Weights of a small mixture-of-experts language model, trained from scratch on English Wikipedia: 408M tokens.
Below are experts of layer 7 (counted from 0) of a mixture-of-experts language model. Rows are named router (the router's row for the expert), gate (a neuron's input weights, with its number), up (a neuron's input weights, with its number), down (a neuron's output weights, with its number) and show model dimensions 0-95. Each number is 128 + 32 x the weight over its row's rms, rounded and kept within 0 to 255. Numbers have three digits each.
After each expert's rows: a language model's description of what the expert responds to; "comes after" lists some tokens at least twice as common just before its tokens as in all text. This comes from a sample of Wikipedia text that the model never trained on. Tokens count by the router's weight.

# expert 29
router:156069096086140105115123144122083117114156185183135122093082081139103178120080044199130103111166112133087145182087158158173180173124141120151106107091141142179152160136132090118172073165119099111112091129175130093109109088164143129207140138134126150131121168124154108142116150136135174161
gate2:160129089062125132091129146098099126112080117141129137147113117115122147131086122096090138124099112142146136145119149136173120106093126164050112113182181136206156055121128140087186152067131105162147111113162125127088137099162127191125102073124105167087113163175169054137105082153060128135
up2:130139193138130146122175132062125155183143085175081133140147123145093143113104145103144113085097145116189112159138112130135097120086140109065190111145150118159144091143123128116120123161158107149189114114178088225115133082194088126172132110098069102169134113090115060124157106165096122143
down2:104092068128139145150135174150158122156096138110140116086100091135136110145134081167117097103150053138059150169153124105071136118079138169114134105090171154096111062161118120183156135132137103117103126098184066115146136126142109166143159169086139184114145094139134127121051085147186170068
gate3:136141134062103134090084154137091173085138083109054096117149169133106112127115119177142136136116118132068116173138144136154153132119145145161093065106207144131109168121233115133142141112155119125114138111118142054161047079146120137156130178159160165124109169147084134107122171111146126089
up3:134129047182166132132083136143109075111102160154164148127128116145112110169159095043159102153120105131174147121134063054138124076133075107159146166169072163107160127136098131145088149164124193105138106151106159177088143104141156112071125116078097099136099124118126139148177117160098159165
down3:077144122177184155123137161083118087138114116153148091113104156097126152130124144146167142097101124144103107161118105121099114116148140156177170189175163133125075179103107039147159118139174126164133188154168121138167130120165109111144152139125208147086058151156098170101163153191174154106
gate4:086088108122059075082167135168146171138145120070179163066096113133123144217151136156173144115153160186066131139120147136137113134107116132136099162138153091167164176155127090136163126078156087122123178135087176155173125123150192139174166115133173144101168126144138104159095128121129099116
up4:123117132180121157057154093109158166157147163146165128118181078117105124113146091103098077063145125159187085151104139158151126111114169130120104122080119132154101098140140138158209155092171183097147162125112073136150098103057141112104112094073142133171146175077141088140111133104141115061
down4:203138133123118119097105142097139104120047059075132094115186150137133059160163130071168143165074131139103133060119096134138125150154109142122135074078140132112115089090103108137157191112121155157067111139115148092087171102165094108134177152091173142100146136125107142089125122071153099117
Description: Category nouns after the or a in descriptive phrases, e.g. rock band, thriller film, software program, polo player.
comes after: " the", " a", " The", " his", "The", " first"

# expert 18
router:098097076056100108100156139133147095108109132096123104161122076116192113153121062122150139176130074120121093137182115164127136110125160122176153120122118127093139189096155183083106114108153112107153196112089119074131107112069086174175115096125095108099105146180151111120169133203153099155
gate2:160147124141087143129127088158128099085199134062157135170145156099144138132077070115149222135166086102115140124119155071123096126059068164113170134102136142148066179114137136094146126188097132136153076153129146139142155071113158101125163171098127116055107099105112140110123137139138143089
up2:149145119111160115108101138127094153165072151100095123151076164139146145090147070159120089086135152092120094089207115127076099159135151046118109071165155097195167083113131074114118094095163068142103150128138146114131168142123100134107149114141159142164160146187121093192099111084143163120
down2:137139200092133165120177084197119117080137146062181127178117152119110134150111112157129093157188132087093138161098177109140099119142093085105115086135121189075137161071146125097120176117146094092205102148102113129126089127115157155082147082061166132115132105117133158103134143168115087128
gate3:115120119073084125136080127196155147120103086102168146158172139170125127110155190129122126175122135136123123128069120111186116070160094218126129157140211127159091121103107104148173104119091118167120166176160125118101116086157120083155119121140174072104088139116159140145118152164205144132
up3:165086109177141156133208154114102103140136156144089099112079169129165105164094134162152137110138116164127096153151109079078104144076127055128095137121062101119158132119121140094081159092140130098119089066099117169132118168159121141090152142175098171105161028147088169142159152125103143136
down3:110172103100129133177157158100143140140182099099151079188122122063077155072164081061160106109120173084193136111137116097124160159141139109122138196089136123129126130148161164125138101119097150120090113157165148162169196189099132094085126135103114130127130107071119066096100075156144131141
gate4:087068154149071110153127141156101125086152127161155127094091120131216132141179121114124106129142116105151163123145098091106074198174121070082155133147108090178121181128165103151131166137179138116187158119138093136047126134122133147141120057119102190177147110124113130116127118060133109139
up4:124133186107154159112116087182144096102101120149121106144132145170159127075161077131156097091108103127166117104123156173088133165087161112179150158106166091035136075160136121093180095082076152144147130113110144152133152089089155118152126123188150078199093192142161149140098106124106098118
down4:151175116092097109165134189086116143100183160107113156107172088108116122079101094099123146107125150065125087170102164170124133146162153176172115075145069126109100092088107111169092137077183148155106156146107140085085083089143101147113123085091121188091136155121108103156184160146098101089
Description: Ordinal and time words after "the" or "a" in sports and career text, such as first time, finishing second, next games, final.
comes after: " the", " a", " first", " his", "1", "3"

# expert 6
router:129113133172122112133131062119051165180156085119095147147067152178092182115146123123094194176103153136161152095160091165146158150112136128103142137145093142151126083084134156099118099112107089106150119148060127111082196122066157170121106115108153129057121129115095162138188142152172118110
gate1:125183141075122115131113140169118181100132134126133127124125125163157110124162092132152178130167131106092130113114165093163131102107158171098097094159153104147185102128132146147089108224178136088131111150054104124183168200168217100127115199117171146129087089097115150119141117144141095116
up1:177196101133089140095066131120101164154112084146121138137128200096108092098117153169155133165138168110085143169078139091143134165131113139080143161126102123202081112124136135104139153122065206159125139112099186124113084140154151114184111165049103105089108133138116127113097165104126128076
down1:044105117144058115111091108188169154198182146176107139176092147148160112131103064124123166140168110130154173100094180154152156139140124157123119193131111139159176124128102146183102138147142157129087142120161111145173103152089117127131093156135115191157175135118109104092117202097133111154
gate2:118163119128136102167176134067080120127126170096139170059145126129144093148160149150144132119133094153195148103113100138095204150028119169146086122179107101158142171117093144140130167068135140104075135163166130119122140124188177138204166137108102124146163160106163149110094100118121153110
up2:132091122126136123072139141079115119142126124127083119072090143106107088151098129146164155094088120153181154092159126071083139160049090095198100106120133150140089150183118129155136093123097136152168138143118102162053191110128079102087137212125129096131135082115163200143106141107122116122
down2:170095135141091098169131133082155154126118130155062104113126109104149237174099168107073079157105137111154185129116158141142094157121184130173114112130060103111066123150088123218152156112148102142140129121140098141140083150109118134137159100093128177151105138092110081187120093137113150143
gate3:119141184171064105159039123157075114140116075136118123174182105134067146149160140153090137141142108078109127148138153172110199150113152126085118082125170164157115124166165101179151152128188119096087127135122143186081077092145142133153127144120133164103172111142073161158085103131136121105
up3:133145162133156160110099119140099143128134145124121132004133084128116091155132142124137156119122166149156065148095164032106097084091133137126134188112116100109091091148091155104170161124124091149159139141139090095132159159105138139120076166114143136089104079144052141051090118088129163118
down3:082132087141167130138133114120178078104151145109094145115064145174151101132125162121182082138189114096161153122155153086110162139066118141139081182129133129092143097094145088085166204140098130154144143152153141119128127152101202138139098164094159106087114088159113142060047117150158089114
Description: Newline tokens that end a bulleted list item, infobox field or table row, such as after "Recorded: 2002" or "Houston Astros".
comes after: " |", ")", ".", ").", "\"", ";"

# expert 33
router:135106083146079173127110122150133102144090118102106139160107126128193103162097146098125141145166153121094144144124194118161076118107153081143109213110130130133097172104126165091153168159102186140110125135143134172165180161106067154167101126029148148177113066154160096130077113134092130138
gate1:121093123144084198112093131171125153118158098065097166161153163096113150151106080125104108149127103142107140177121140141097150146136121143105117114117119186152113101189053139086199134091159081152150095168117140141159112118152126117217118098085201058148085095108115103141093164152135114124
up1:157134169126124155113100185082210141085143125140076112152138137135079174176146097142166100080126104117079133133113163088142124121138170098124078137071167154160047165137066105074130142124156137152109146185167127160138106115121085136127080127133101117100094153066127120167108199149114093116
down1:110145151145145143125139118111153182114171103111150104212111100112156137081091079143157118160118136065116144151121136087117154162132109147088156112147152168173099141090086153136125068116092083133080165130161114168093092048129105093086152220154107143142186106186066140148123117129130098125
gate2:179141170103063133087142093146159115151135114110104089169172082119160092118153093142132138082153147184158147153089128137139081098107129167150095094103076125065115215118185163126142143093096087181100119153107144198105087089175097143095156127124083122132143145143149145137154128101148061116
up2:160134166081054134083121070142173109151125127088092112127133091110137126142158106142147172094172164191150162166140134094160092121131145146132104123116089129108082192125162158117170145092085101209085124157089149187111106091164107120082141099142078139125166129177123127135159110111141042139
down2:103110160112165147098103163112173088110154146152195137118114129181139078116135188114165113188104102122049149124141121071118113142152077174123145154118116166168147058119163184159145080143125124119135111172146122157180100187106132165100123114122171133139161081091167135163098109121095080189
gate3:115101061159110146153152072074116147122135093167152078092139127085088170166169186063132150070131145147183123123101102137111180151165120154148133121143183133130157195143179119172091166171138071128110131107126116098166139105170138192077107125142159112134107127098128160095177133113147175145
up3:146115107137094117130125139110099185131136091177140142088181134101113155191132141102156110092115161166124100088102085177164216137144150105144138137110202137086085185130169163195112128189190140126156150103098103111174070131155112152102139113099159126105141089107121178135140143157175176148
down3:117111169120155036126153120107130157141168146102173086160141171111092194160136135115118120128154118110132085108123116114075079094178104116151097108110154121083178166161069105176159123128147132148116148158142127168120107155183092195122139097175163061103114124148095169161197150148124133189
Description: Conjunctions, auxiliaries and connectives in running prose, such as that, had, but, not, however, although, when, which.
comes after: ",", ".", " it", " there", " and", " he"

# expert 57
router:160126149069098090120128117136157129064120187123149096131210100043130122169130123195149183116091098112107136196147134101162087166119130109114122150141179091107168112098141146063131117123155114075145124134178110096057100113116143158123113136142082107133102139111105154102167112134077106068
gate0:073077085142135136120143134176178093196191137155153142149096109119123102129078154119082173209194198093124142146122120167115144137108091087097164154182107117092164146146080188119138124066144092152153139116186127141146139128081094108107109099144116135120164106133142135125115146147135062160
up0:108228153154140082068090119119118142098118085051150134147098080187078106091125065144227052094094106143178077127158127136123128101137151163136141133139106116140126056135124123161147116158136115105122125168130143115153070115163097141136148130126109113108125097158112149125140187126111123111
down0:118107101182146095118129127142152081091183148143153131155112149175112139178120117175102089156192137128111139078119193123167102087176095105139104166189068145127088124118136108137121073103067074158152183112093158162171148094111051107149094099138141161161112121145140093109160141176153098136
gate1:118074103157127192108138106117145139141112202099159138116132097105045102104071143097119090193056192175121163127095147063133145106112101111125115144070141127080130142138113121097162092108143107128156077122151136100156189120122104106119073175100107135153196164139119135118074162128103122136
up1:174093130132145128141129171121170156120154174103098124154183074051094130086116139105132092177092158115099113103115103134142125159078143108156139103124128127136068164137139131109170130148212152136088103150216099087156173194125106071115081149091098132136100084161118105123104144197116146111
down1:142110190098131139158127168154139078186095103144195063107157170133103126120168139082110087100081106138120161095174076154110119097145125102094137079118142131105138171048088149053118158170120153110154156108170106148097112133129180090118123136178100095113127150158174119105126140134196085134
gate2:171096171126140154157195108109110141168136107110154161081154161124156128088075152095091106119096090155069152141152121140124080142147103158161154116126180138115111145122122109227164188120100141127166048129133053140131158132174149134119153080142124142168114137103151188127107121103146181070
up2:116169134155144160192075130141174123142090083162160157185183141088124176141077183063095110110096114087094120079145158102118118143089129119138086122107134098080085140155104087085118069166096112148122100154129102064127171147090146124112077111133137160172129107192085114086151134137097121119
down2:103120139095099137097188121123136154120155151111061118168098085143157113153131108161187092083137221145167090127153184128187153098065119151113133124072098083124129107073112117127142160124133183094166082131152188109102090183077160141093083132147140151123120141102112095113136093138079146138
Description: Inner and trailing digits of multi-digit quantities, populations, coordinates and years, plus words like million, billion, thousand.
comes after: "0", "2", "3", "1", "5", "4"

# expert 13
router:147117113054137154109140123124125182168132213176102129094092114140143121131082100169098093162142155135175111095071175150170161112155118085161069111114102173104119140118145141188191095158155077147173135099099122093097101118183168116146088116103112099143161149130135141130188107167167151167
gate2:093209123125180136125075091159116133104146140120088133119153191154151164115104056150137043143104072143128058129177141158094135142131090146142111123107086147127117148119111076077168106122065144097166065129096089083132116140078096071172167180121148110129104119124119149127146136102133132138
up2:164155145104160122139110110144137178150155125152066098151132198125153167120128080121129073159133094170139049128176175147177103167112121117200092061120140103094126114106156102081137147145082147101143101146089066106150124091108122091185119157111152127117145149120197109084162063116126140126
down2:135128177104222104107129173081107132071143107180139107113113086132124096220172137119143098132159135160075153126125151106162124164185136137139103121131104137186157124151110180127093124111173191070160088166104152097125148112106116088145099183080113155117110104079138093146122131142141125065
gate3:134166129057097160088138150153163165125103097078121163165182125159131105145120169190117105146105158117110131154109106140098197143134162139126167175129128160106157111163147152176109116160146138113135139127141168173088118049069059125153110080134113095084096222125158146143075117107116127161
up3:163123107141100098119109165082142097155076146179162165079058208134117127166157111077099127092134080109132153136169140149114123102155082130135106074165144082134159159118099136142160211126101095072110143067094094118112119156109132137109185099110124115111127148096116167146067167113191117120
down3:125136102115129154180098072118115162163123117123153125102118097143110147107167091144099122148176129218107172108093156112167163077151118096221105090059143162176144118116170149111168139197122123150189064150099169153106151152114147083104117158165135150110115121129136151094070154125160160124
gate4:152080098106137128124206179118143143137080147160128186147087149117135167084124157140137160180162141140117135149133174119141087130109142150135130114155126137186206144110152112208130062137186109155129137109174107070146132147138183181136097157127162136131193161106133114122136154143218140097
up4:106122105140073101101084141104118140078119124104118140156133099097161119051090171164056118090125117138089114154124153073088168137126133107116139077118162124111087146163130145097113067195066114124103103133072178140140105148157110046129188110093114103108123081104156140138205128169131129136
down4:100167121198122145136097072101141115179141131126098084092182172142109110198182166102162173141123122190086122141158125152152067128108148155089124132126123153158101072106085208121125107094134122116093140097102114120140129156091173085084140141116125126170096085119149133182084136083085100083
Description: Nouns naming fields, activities or occupations after a determiner or preposition, such as science, music, life, school, football, activist.
comes after: " a", " and", " the", " his", " of", " American"

# expert 28
router:192138131119176111134140112115171141140134132107110135150114106177107165170105091091155077145161113144128051105142206119103174142158116146175104092116188126109154074129164154110160114083152137082078097161113082103120087140086123084108107186082111134158077142142152088119192096085117167143
gate1:098052121108181141148088140130106072135191133091101164134132136133132148108114124131117139109132193160136110139178081160106097082093152127105163140112102129076141149108159133204153104139186129065125164112084143117165102128188144171155124119108088097121134230123092111100089107156094093163
up1:104091110122130144202120164114082159120155164101154152137114155098156140111115147091107140138109207154132114133150154121183186084113148134133151087134137091131083142105188095123184172138154080028118129088100123129086107129215102115188110121123131132138159131150107147167126069142125064130
down1:156179082171147135132084106094135132153087062063124142143108118103063156150091126153174105118123094095193172090097110114160203086141125145115132115140171090116087107071148174089142132163091113143116136132109168149097165110124153103149188120151143061144140139128107087118195144099116180141
gate2:141144145154080133132162112139098145080146165100155136124142119101150145138180173112191088121156150089138107123145113151058145090142088110143151144078148109119113141101123165124112108179100121158103132121126185123179158125116152120172177081132225128117095168055155134138141088240107150138
up2:109150133101113099142085155154124168110143084110101155137171136158117115091110071132083109130107110171128182129114091118101180117076142150049079109131086201185118087078150147086216169134094124126140135133164173177104142127095167172100129127139099169136073075131144125151092155093111130125
down2:112133082158136029130148130152164106156204177131087139173132140114099180110144188092167104143110138120152158172148180084141101157102081120104142150069109143072150117113078087089166139164128119078097083148142115182150105126098102168124129104160138156079100102115134119152101124175129180117
gate3:139141107109165135174098148152093101139100099110091150138054091193131201120205129132163165187155152169132160121154127167148115127141132112154100135103136086118161159189138104142164169147160152092084115133137163125141131248155137160097150188144115075140123123136129125150096149136117100086
up3:083099122108126095147126160118147129153141166090085087166109130134156174116095140097159156169179156151124116138142095132198090163125109162142107054108137108140141151148121065116110099127194106078145151117165101158116167118113143151185159174193192165199136129072136113134087190151109100108
down3:163155176060186128152096134142109154139139131123149092110121144139108090137122095201127095124082098114153134181168142125115146160110133128122110096152191083112079162127123128136156134167119208184091162138104119150065147105163117081094078178081131154142070111141097147130104132088088201160
Description: Field names before a colon in infoboxes and table headers, such as Species, Coordinates, Relatives, Enrollment, Length.
comes after: "-", "|", " •", "inomial", " Phyl", "Personal"

# expert 1
router:084156063176165078121141129136085150113091131140160087130120156145117101070104164153133077116139119125162117087107073154135137105112153132130153190138178137128097141088157161109090100096153187182095138107170137140180097176178093144196144149098097150086095147172174081081088100129140127158
gate8:121127133103173090142142146167130143134173183168113156146102155200107167080097144134091149102098097172102123126121126109184144107089109133148205123182072115140143112109122142117158075063169186147160112064180091109144134109118147182119119204123129120130170115122155127118189143101183141148
up8:185087141129048156109107110142078112053121067138190127129151121093166106185088180130128056119116108140121163169168097156127177180123104120165134179123142118090112185124173113092135137144129130133079147145160164186114097153145113139116110111166173135153154162120113155164073126152143098095
down8:144184102141117079138141097124152177106173152070117168130165099151152072146135066112183144128114108156091137145127112142076169127047104083139075127119078124145143166116109127129091160153054150113130125173101179091133175086122133164167181143073176143078155172095141107114125141130107134100
gate9:056137182071127136128164101136133135132153154131154178101142127127125130161191128176123092139128081023150106088158178172173169138121176123093112133156141172127119133082056087071144093121132142141106128151087124061142117163159175111186100094122132164125113144108170139113100095150111146129
up9:085124131087160134132131156168109097170121163134222139081122167126092117118168136140102112089111098128109120114112175200155165131105162122100124158123118187156173112088075053118161100132115109132148140110081178100172074135131150115165079150206169154110104170113149140120128176104138147177
down9:140104085189132122096139112154082124137150103160157058121142101151083110087159140136148119125163172157132101136095111104080164085103179161114135175141144100117129103160064115089154126081192130122152104036153138078102127101081181141149093150150088142080111066120118065154106143128121110169
gate10:196125126128102107148172143151180153174158148114110125135102114076123143181184155189137147147180140122131154109145124112146147176081180130073213117099180126152094128134171095114092103127139143091065121169137135153110107106080094103181066149172151130131104074129121123105123153197153119102
up10:091127111094147179145158150108081197141196117121077144208145149138202157165147167113143129076163124082131203132105085101154116139071130171135139078155116115101130089136214108147117166094110123136110147105175182128131089140145124111146116117158105129134131153151138113111166131057127125094
down10:150128194123054135161090122180125115060064202150127128088092110126086122093066075125180131144108107132106113117151113153158133116203158171173137125120160148145127148167076126122150083195121107112119090106153071153077163122145159139103148093139096116156145127135121141111097151128136183088
Description: Structural punctuation in tables, lists and headings, mostly cell bars, plus = heading markers, list dashes, colons after labels like Promoted.
comes after: "\n", "3", "5", "4", "0", "6"

# expert 45
router:156165169154110167099155154153126131160094092107099095133168143142119090162077165209133133189081159091136127117155177126132126162125180138103142130111104110082142094097085133136090146080106085090115081143107152105095181113142073085148068054153159144103132179135167093138117107068128140097
gate0:047136099086187179137116112095083163115070140132106138097117108127133077138099144085122129087150115115146116154114109154200107081138112099099120130138125141153152114083050133072150174088102092116140148167117201136116168132178127118156127114064126105127149174126122160099145141049071114146
up0:182167131148110127129112163137153093121138093116068081143153175116149121133167130120136161201131148180160110113175133094066145142104123176206121146066068142103155111124202104118104110135129112152106121185106118133140081143070174143159204124161194138116076118119157125122148106129167106118
down0:142047146131149151113095127072113125144146102170133126117181171118125149097151117200157142062138101139097119129108085126091086085114151059149112184134081172117186091102145149178086129135113085166158110131117124132097086158117095186144109132180174147120102164160151177138130141167172076141
gate1:176239109160103077175169117108101157126120113130080106133131137100137093127135090157170140151087152111131142167192177141122091117130167112109098137173122079159113127129179143093133175105110134084123175127123183102167160132196091122082151143138168111041126121132160146099157133094166113124
up1:088015113097123129129105162151109106156146133108156145129115137172099185104112147121091101107168109134109090072115090135078123149123081108171140103075154159120150154153092128158129104136118128184100121191141047159096083115070177133153121119158105167216118136100101122147129097141156105153
down1:143122139091112094140136146173105110152082184149095143153194154121185126152183121106132107128111110098127124137153070068134206094110129169135136067120139185137119132136136107129136073138098157174099144216099164133102136121139116135156129158111124076116045138045146087088143104115148166130
gate2:165133160145128104150127145137172103106099147155146123119162107116203078140123169143151119176146134072103111097103138124099154164124102142147083158128139179163168146122079068062139103127084092154136130142078174151144149061137110113062123225173140150106133125106222099120135096128122104141
up2:104115110116128085123133099119080169150144079100123099132086133173080181107152131085103146114129130184149132195081090141180094087109145128147119109136118138083098126130147170111139143106150173082105139090176097118106114191069178172181096091079062146149125100120049144091115148153144129088
down2:117139103130101120117106131113073104153140068147141088067157130226183131087114126138155130121161212118098127082155151117112158118210136105163130126163131154143067116113083126108090161124065148128156120111096086107166136129160174135162121065141138168088131126192107100103141075107148140122
Description: Short pieces such as e, ro, com, le inside longer words, often rare or foreign, as in edema, combustible, ossuary, Guilherme.
comes after: " ", " A", " G", " S", " H", " B"

# expert 54
router:124088105087096108159154095121114112166129093157095189155102094138203129148138136114171119131093152125121177079119153086171119165106115108139109140133106145175131124112134149100117209162102131163080081134141193158146095157097137171164123095061071149190150089106156109172118092180102115173
gate0:135119089147148081143093164091120144160188143096204109103162184119157119182113091158085169091126145112113124173132140168106138147118089145117081162101138130171087084109155107129102152106121106082158139074125087167101115080133151122106086182067170109136110113135188041116119151144118088167
up0:080143181136095151054127099149127104170059150153108119150113135136110131034135160148134143157156115166139116066107143112111078132127124123151136129145126157072138150199062117074174074134089096137132148059115141094112153169090128126112145065141120110154143096167119123084150116143128195103
down0:163136079132200158092160122096126083137157090115128149155206125115130100109126133143086183155159137174138142150130139138105161220128117121096074173116104128166098114115096126090126138160142061116097142119122144125147114165131203130169089152149161106087113129133150169074087088117104187061
gate1:119089156115099085160075164151091141077157093080087059107131135126128125166116172171100180114117199155085134177112172106101111083121153172117117142126167138119174135167165099110096121154120151089164133120094107115111141165143159111068082053127153094147113152107121148056124064106109127141
up1:119066169107110072155127178135089165057156160079088062113159144150120134150111114136097132160061157147104119191079173114112107077126138193111114161141171116120155146141167111091127140109096152106178135102087142097134158116156138170110099054112155091122103113108157130090097083153081102131
down1:118162090175151152100090144176091167148122107099100077157099148125156168166123140113121178154212132137129119145091088108136095054157138099166128094135124104098106130128069174029153148123123160138138171117128110166127124153082119199146104193112146135068141160114174082148120110125134115099
gate2:175102112099126161118103195135150183146103104147084157115114162102089156121115139124119143122141154114098114036099140146116129114072134070083027179113070115091157148140091088160086103118114074130168077121173100161168100134146117148169147153112127107152145126095136187110145123165167160115
up2:120091132102106127076095185125131157135129124147091172155097134107093145122144135097118121108139117153136098083103116170106163127074105083082031153078083172122149099171090100135052127154093052110194124123191087183167103139135114135136160144153104091121159108109107175098129168150125135114
down2:100130130077099098203158102119076086161136105170058142102097146162155142142147122108141125171074062133133122171152174157127116138113085153108158118106098152148140104062144158147117168148101178102160105170153134160106083192113088118093136140073120164149080190119091134110067101134121150096
Description: Forms of "be" and other auxiliaries plus subject pronouns after a subject noun, such as "boyhood was spent", "is the capital", "would".
comes after: ",", " It", "s", " he", ".", " it"

# expert 50
router:067117115097076111131090113145121130080130148150165154164157099103156141155167175138112119050150079104167160115175118106152126142181100137168098132143085093125082134218133110055094162174144128114168093102148172152160167112124170143105130101083123128167175114099145129123132106208106122149
gate2:096186121093169098111195102156157087165139122018069147077101042091077128069140117109116190135118155168092144092133119157119108137127129132098152112131099101125129130116116107166132135063105153113128104141102100106103127141143129128121166154083120148143161101083164117174126165170069151126
up2:111156127106148059130176109151171124158124116041089125099128085106104146030139139079130200128141164181155127085147131132142097125139079092069125076134107144110193109130106146159145147098106166167126102149095120101086136110137154152124137132115120161174176103105173122202171133132114160138
down2:106112096152128107095200111151112178141069072035119114079123105144080116100188111195178164098097120090152123196070137110112169112130185116135089079131152086126103163113070172141128090133117139185098148091132105121123144171133097146161111147151135109159150133111104098140143159111124121122
gate3:127152130142063172125159086140104106128194173103193074104161147144117137164141121107184097145122173146148102150187115188078129107078139149112096161162155075129138034077144111138133097083111100134158113145059120094129124108129111142157139086159131198113147118120155104167133164152123144164
up3:077192101095246151146109120081120111177167105069105149131135097145157118106096165121110057152172073105110131108113169166161163115118156081165117106138115115118156057089125111146166139151106113076147117143158136148136100128109090076138151149134120135102157106161138105109108109117086080069
down3:112153167087136139160088093121171114168121074145110091089064123170138121145143131110101153102103089178104140105101192127093161122140133115170116120141095193178148139104136115187104112105185196159143152113076125058069148102134159070071111135157118163149155116123081136105162158080153135141
gate4:098104167105109164142166163147118155117088173147113157126119155128158183168135102133112123117114118082080122080090162162158195143148104094127141119163107138102136147109110122092135123122133083138082116110161171095203114000135132092059132168175135178112135162161092122104093109139140107163
up4:145091133101165128096187127101142083082135172124139150150124156160096073123124138085149149123174112153153100103101121106124124056112083136153107082148076129145060165131150149115134120157183091100083116128175159109107105073089114129155118069108125092109103129138169159079183134155167229153
down4:156169157092154152099123130109121174090205156105166114150153114141170134167163123138154137090198067108116058072116140155145134104091050090142123106153087172112138107114143144149160078115158164112118132103091074145100127138127132045139136179075158104164110086116080130146103091145137118156
Description: Conjunctions and commas joining list items or clauses, such as and, or, &, while, but, and commas before and.
comes after: "s", ",", " well", " one", "ing", "es"

# expert 56
router:082118052159138189150117124158109171158119202116116119128158186102090153164094127075077158166099151141151172138088130168142091149153141136088177115141100122122173119186157139126147082149103122099176130192162176149127168119124073131137054114105176140104135178126100104119151122099090131146
gate2:098116132120164130108139134119044115173131121156149155088135087166141114116104174149134119132104173191029172121123099100134079144133104118133111113128107154109139177105126147089128117112146117128126130189125101145159023119120126166176153074120079138136174082097129057075141184120150143152
up2:126166141089130073181118109102188158181171110171071127216123113126129113104098019082113170166144146087147143145164125181115109124146118147139124071086129177111135103167112130153103110165137129077151136106063133173106154153123073125116148108153086158160086147154152132116112115103129127121
down2:158152066160096171136087133155148120101048139120135164110134146111142139125127132124143082103163143101097122145109116108080116147171117086093120101217149087143111158088140130131171139139105190119116071141187128091150171134058101136160059153190128105116165082087178122131132183131151158100
gate3:161052114104138161090103089194089099162123102080047111098171143142137083136100176169100154118106136149167109187097146142125133133142132127103083121129148100186066140120134177111086156150115137116131167132141137126122153073135185136143181071159147165150195174138099146167111110095146100104
up3:130096104139128150132120092164098152134116145116038076150163098129132101101079166136110147053161181198186126145129158126082100168152121101130087106097154128112145149090157177112064119191091135088112162130125151098187158107161150120093159127152160148159145125101097121179136130059149106093
down3:094130113165152104153146076127129123114187177140144130138089069133131181183049101138075152093093137108155062109132156087137168129104114170093112142116152130105101098124122082159097108084192091157157088147139126199124118101144157173086061098110167090081155141079135154103130108117153127122
gate4:140140087125214153178128136105128153131104127119054079189180071148180195147113174117090120125160108118135144167128102107102153129159128125184118114152091115100159145151114136063053150047107146107119120096172162108124158101074101135116148131143172121115086156140169113154148136110150091148
up4:139150138154149130139094111111129131110168161129121139194152090132147176199095196136134113088162100150184148160113165136146105103125160060123079090153106085096177131111171140158104170122128171116140107122154125129141109086188110078093135112184206095112133092123083099143128190108158066150
down4:172121128139154103108149132125114123111098089098177159146124110131063040111071070110203185132142115105084126125140100140154146185128170151130138082109162146131130117099095102199172166085142108127110205093120099170183154134101128174108163090102083112127113149121149104116167139147099117173
Description: Full stops, closing quotes, question marks and line breaks that end sentences, paragraphs or headings, such as ., ." and ==.
comes after: ".", "\n", "s", "==", " ==", "==="

# expert 40
router:162141107125095082085153083130121117189176153130156088191129105114116130151105123144130124102135124150148089125171138131095128109062111161115084093136120102125134158059198135090149134152078087097117137130099127169132146120168150174181170119091103053081162145189108165037129133150139128160
gate2:174077153150157081113166126154078148138153171157126156151124178141124169121189076117176131108128138140187092164081060165141132048083149146168161099163122157135093164106172141162110189136117154127162181160137115145139127165108058114092084162127156145125105100147116117155112129152082120164
up2:163113122145129124091161131165139132162169190140099177141087189107086156106214071125182106089117160148173135170110090143119160067131112113150131082140080127167110183109149108129135146121120133124166137163114111155114136152158053072111118202127136145136142093171124138095127073133095090181
down2:098094101111110133118087143171136161136158178109124131095071124166117213139122114169115110148104148143140112166152095165159186141192149170124148188104143096176194179123156133089059071158139134140125111167157118103106124122149120110126152116076181122162077147077142052122144154102117112105
gate3:107137179139098115144144164147142184114130139145131142118084145102033116115136125067097098157150133133184105097189157134178161115128104184132107103137174131104142110125160133083115154100110145183104102109127185164121140144163105115188173188123064041098161110143126115109141185104144103088
up3:144069132154143156141103127094169083125156131135105090157114137130198127122154092162124110177135087126070151115133113100101131137136152112134191100098142154098079161116113112121108149114128108092122093174179097107113160075162111072110143092181114095168086074136136054217160097107157175083
down3:100092157145158081132153125146122094102177133118134206090104109127107145142078145115150103138189116152160163162146139155185128110115126125148089150144119151115086109088139143160136103113140111127185151131150180223191143124085140089121118050114129133043070141136142134157139056086111134102
gate4:128143136120132112118173132100047116137117088153142143089224117113079149104151093140126130110108114143133168129129176090119120142178116115117122209157128129121169138096202107112138180100157118132058122120095099169110161139141150182154114148189121121104089116145164145135036146137161057123
up4:127120145149120172130137137173181121117112125104135140112088135101179093196139129136189116173156140162124092143105058162138095096145148104155119078132161135095105096160078137096148089149135132118204168125164144112142092129142084091113077129078186169149154146117085120130165120080050208115
down4:173156046095172141107086146156171091101091126135144110112095183127113118106131122161157103106125129128134137147085098130148165114094133134163139170155083182180112155143149109123152177147168099182084078111175134144146169090076130075187067136085120172149155103091095130127084156066094138124
Description: Words after the or a naming position or rank, such as northern, eastern terminus, one of, first, former, original, County.
comes after: " the", " a", " The", "The", " as", " an"